config.yaml
d_shared_expert: 0
activation: "swiglu"
router_score: "softmax"
balance_loss: 0.00201
balance_bias: false
router_logit_norm: 2.0
n_kv_head: 3
positions: "rope"
init: "normal"
init_std_up: 0.0361
lr_head: 0.00734
warmup_steps: 200
doc_mask: true
train_tokens: 1155000000
steps: 17624
Below are experts of layer 2 (counted from 0) of a mixture-of-experts language model. Rows are named router (the router's row for the expert), gate (a neuron's input weights, with its number), up (a neuron's input weights, with its number), down (a neuron's output weights, with its number) and show model dimensions 288-335. Each number is 500 + 50 x the weight over its row's rms, rounded and kept within 0 to 999. Numbers have three digits each.
After each expert's rows: a language model's description of what the expert responds to; "comes before" lists some tokens at least twice as common just after its tokens as in all text. This comes from a sample of Wikipedia text that the model never trained on. Tokens count by the router's weight.

# expert 8
router:485521508478549657433541441531488546499490494496511461443501494457499523482510669471564447509520425532494555533464553527449532539564493473482495
gate0:403536482471443533404534551540522463459414590453514581542603430495623502473433446505508482498497548460495486535496520456598514488449568574449551
up0:549520532440488467456575622484556451508514465462519565483511434482538464510450436415500394506525547543483401533533505570581460547538512514506512
down0:536518546494509490480437461495487408482590559558511484503491548477415513450494444460488522508460443541480497489438487499541469520590407594571438
gate1:486473483477554562464446484490416442456479521499459444535428565518451463552433483502541469473464438457499477528457498604477513495513528508500606
up1:487574601568555388428505449517421573455474501530476483482472442491540548500529451539450477460542537565491640514488520466535524417530420554522547
down1:532519571595498433520560516486452506377527533515465463535505552456570436529426482557507412480450521565464523457550583508494531547478511470562542
gate2:530477572522525611552484526520528479527490553503450513514529561463470514513422470472529536401525397432477492557541488476554483579570545557527668
up2:437452522373474434461504513524500494591494455562403531485454486535466469543529565532480443582502513484513502437506552574437465492491493545474389
down2:586479570467436489476598484556459468520503456496483478423535477485392498524494455447556543487511446545542539476474633536473545508565478515574497
Closing == of section headings, "(born" birth dates, person names, relation words like son or actor, and occupations in biographies.
comes before: "\n", "\n\n", ")", ".", "–", "S."

# expert 14
router:499484517564506460605491532536472533565504502474550444564582596453465495464488574450473489430481483530557427447502457386542521478526435497492553
gate0:535509552458477468452491464575523508525468478467546462501522563554436455471462488411476554492453537566422544490467562537430584489493471522478520
up0:527408489599423519518611457493501551457509458513559503447504523478537484475524447476421590595510516599489555494524500462413489520518466502556565
down0:526463518608460551537510539537533493497585483602486495457477509527567517472488454505420537591537488453470510533516381507440411488515464528495538
gate1:584552472361442504453527489540534470536601470521488552527515502475478465395529520498508537634531538421459486552465453497495540529596550609441525
up1:447486546504474489526533424438567497512530509444567519561482448456473530557416542573486499463523519467526464523505508487461426524568482440513494
down1:495508446427575451437503449501496548532494460432470484479599449577566520394516393543538493587519468517501426506427479487494527520495498551430519
gate2:468447594527478521592532441504506453491552477390519611472503522429496401458445446455574534394559528542523547436444554514438462474425515498510550
up2:460582467527553459472435512512421507476521588537430551485572541464571401506353481476445404604598492497531515465546506485530430420481547444546604
down2:499483520493365571495456567509495506518469434555608516504467556512489495426494489462448532534357523501494477458445566477478465551469502485466467
Spaces, opening parentheses, en dashes, pipes and semicolons placed right before numbers in tables and statistics, e.g. "15.2 (59.4)", "W 6–0".
comes before: "1", "2", "0", "3", "4", "6"

# expert 2
router:490530465482472440565592607431616491558560487550449422592486381422555481439509452542465441573413519434425552475518490506565427453487481418490496
gate0:461499446459535497527471473584439447463521482515461549563486469480490496536507419504476579567529553546466515434553534455538581483428510555497610
up0:469500406513506541530491460543582417484498504506559492438526488495494533581577483532509557420488531523573552545548445498485427573472471389551507
down0:464499448495539524446446466548407463463510589453473532513502507445474583435615574582542474495473507543410474461412399466479545525507489535384581
gate1:486586459510488442396578481579495544455538384508452481495472563584512473534469526465482486408613500542564393500585575493538477500516558558469499
up1:510463504532464508525442489480513500391534454449445517405571435494476507397505463592583557509429544513411506561406483449546512546485534507608509
down1:506477473500487577551500535445494506582445496464558463480439509525421432495505468482580550446482519500483392463472452544517563550482467477467470
gate2:468635484523532581492448492538565527410572457503501482464539551538449535536482481401441414467557518467562544575548512544564472520469400518524547
up2:472428503503597490506538495565435448463546502402524467590441376517524479358503489486503518453489542540443549479478405573498598517494532455492571
down2:518484527515511562508517600387552502456507468536560470551439535453574531493432477439429451442506479527509479520519595461546452425455335454585497
Line-break tokens ending table rows, bullet-list items and headings, just before the next "| " or "- " line.
comes before: "| ", "|", "-", "- ", "- M", "The"

# expert 12
router:546492391541511490523478465590464478528463496517521610366408495556516482441478479466530524571567529491521488499407489469371418539504518544572499
gate0:508520451510422458481526449519466506522495486437526571573384474581490476489503587507464571558539512466460428481539643480592521470494550438597538
up0:550449605495463510514492564473479498553525540520418537417603505341397454465542434471532484533499492536504509497473407565449462463491475491522511
down0:430469539503536522396501457533515578480468561489430562469444473483586540460490483471448511464523437459548540499450389470560531538420503592498448
gate1:514545481479522540451408487555431475453512411400468529509447547467576431417563502529439562540449499534541487566466529519531366462514583469470512
up1:498508443519508498505515537479571498446479494513476429499465495491462527444543540501570577556494502419577492379504509455408481423490491521571484
down1:492472515531439527513530490454466404497481542464523530475523456482618556517471491478537414571470455560508608486491456447462587483540441486540503
gate2:570549565441503486527549474478478559540465395535583470550475472567488545499522457404504517465539577482521509509542494484508457541538541451421556
up2:346494525448440484555527504581526430424439513511487530494565503510453534501513585497465615503394448529521504521519499454410573494498510561574455
down2:469449522549406520507437532435522494442388494503479485496537611486409500483517483466491489487484393517454517485516562518522447525497428517502447
Pipe separators ending table cells and rows, especially after headers, numbers, percentages or closing parentheses in election, sports and data tables.
comes before: "\n", " | ", " |", "\n\n", " | +", "; "

# expert 3
router:531502517515503517517427446554571551449520461427456488517495470544443409560520481432513589467490472554534458438534514514611418512494518563504437
gate0:508451399528573442522510492466484534503542518542499570457382466540474481474532479455478458525543438477523446464501539570494570484522551503563446
up0:425499516426518500460574399600433520496479485564490528491479506499452474484462479519552540435446569560527521546612472548505478526535584540542471
down0:454519566441528608584486486471492615580468492413455519471479458545465428595535552520438436474462523591535454462412429539471567503553454500407492
gate1:463533476392464527474531513543535469482423584497435510539510592540493512450563540454574504577436598506422514484426448539565507429527511517597485
up1:486561497591476485512526498459435488463497498479431494424546550488470460490453482568541487495441553522496545486422448457463480560472425451432518
down1:530516528443495456550510510527411522537462564513462533512543561525543574449410552531500522442503393541460485422558461481491468544563525487400480
gate2:510497506496491492510490497535406446418465554468474469420502542444396463425540546360564500514467555527473503573422448558501518522477510535463538
up2:495513512595554479468553487554475475468511411582571496504468525498484502533594391517442514559580538491592510494428445545503595442565476430531573
down2:537459535528505493496538420509504558505502594553554447471450534529509437446354495520492557417521563497504472436451555535556481473481556567557451
Numerals in tables, results, dates, percentages and coordinates, such as 100.0%, 423, 98th, 44°; also pieces of all-capital acronyms.
comes before: " | ", ".", "–", ", ", ",", " |"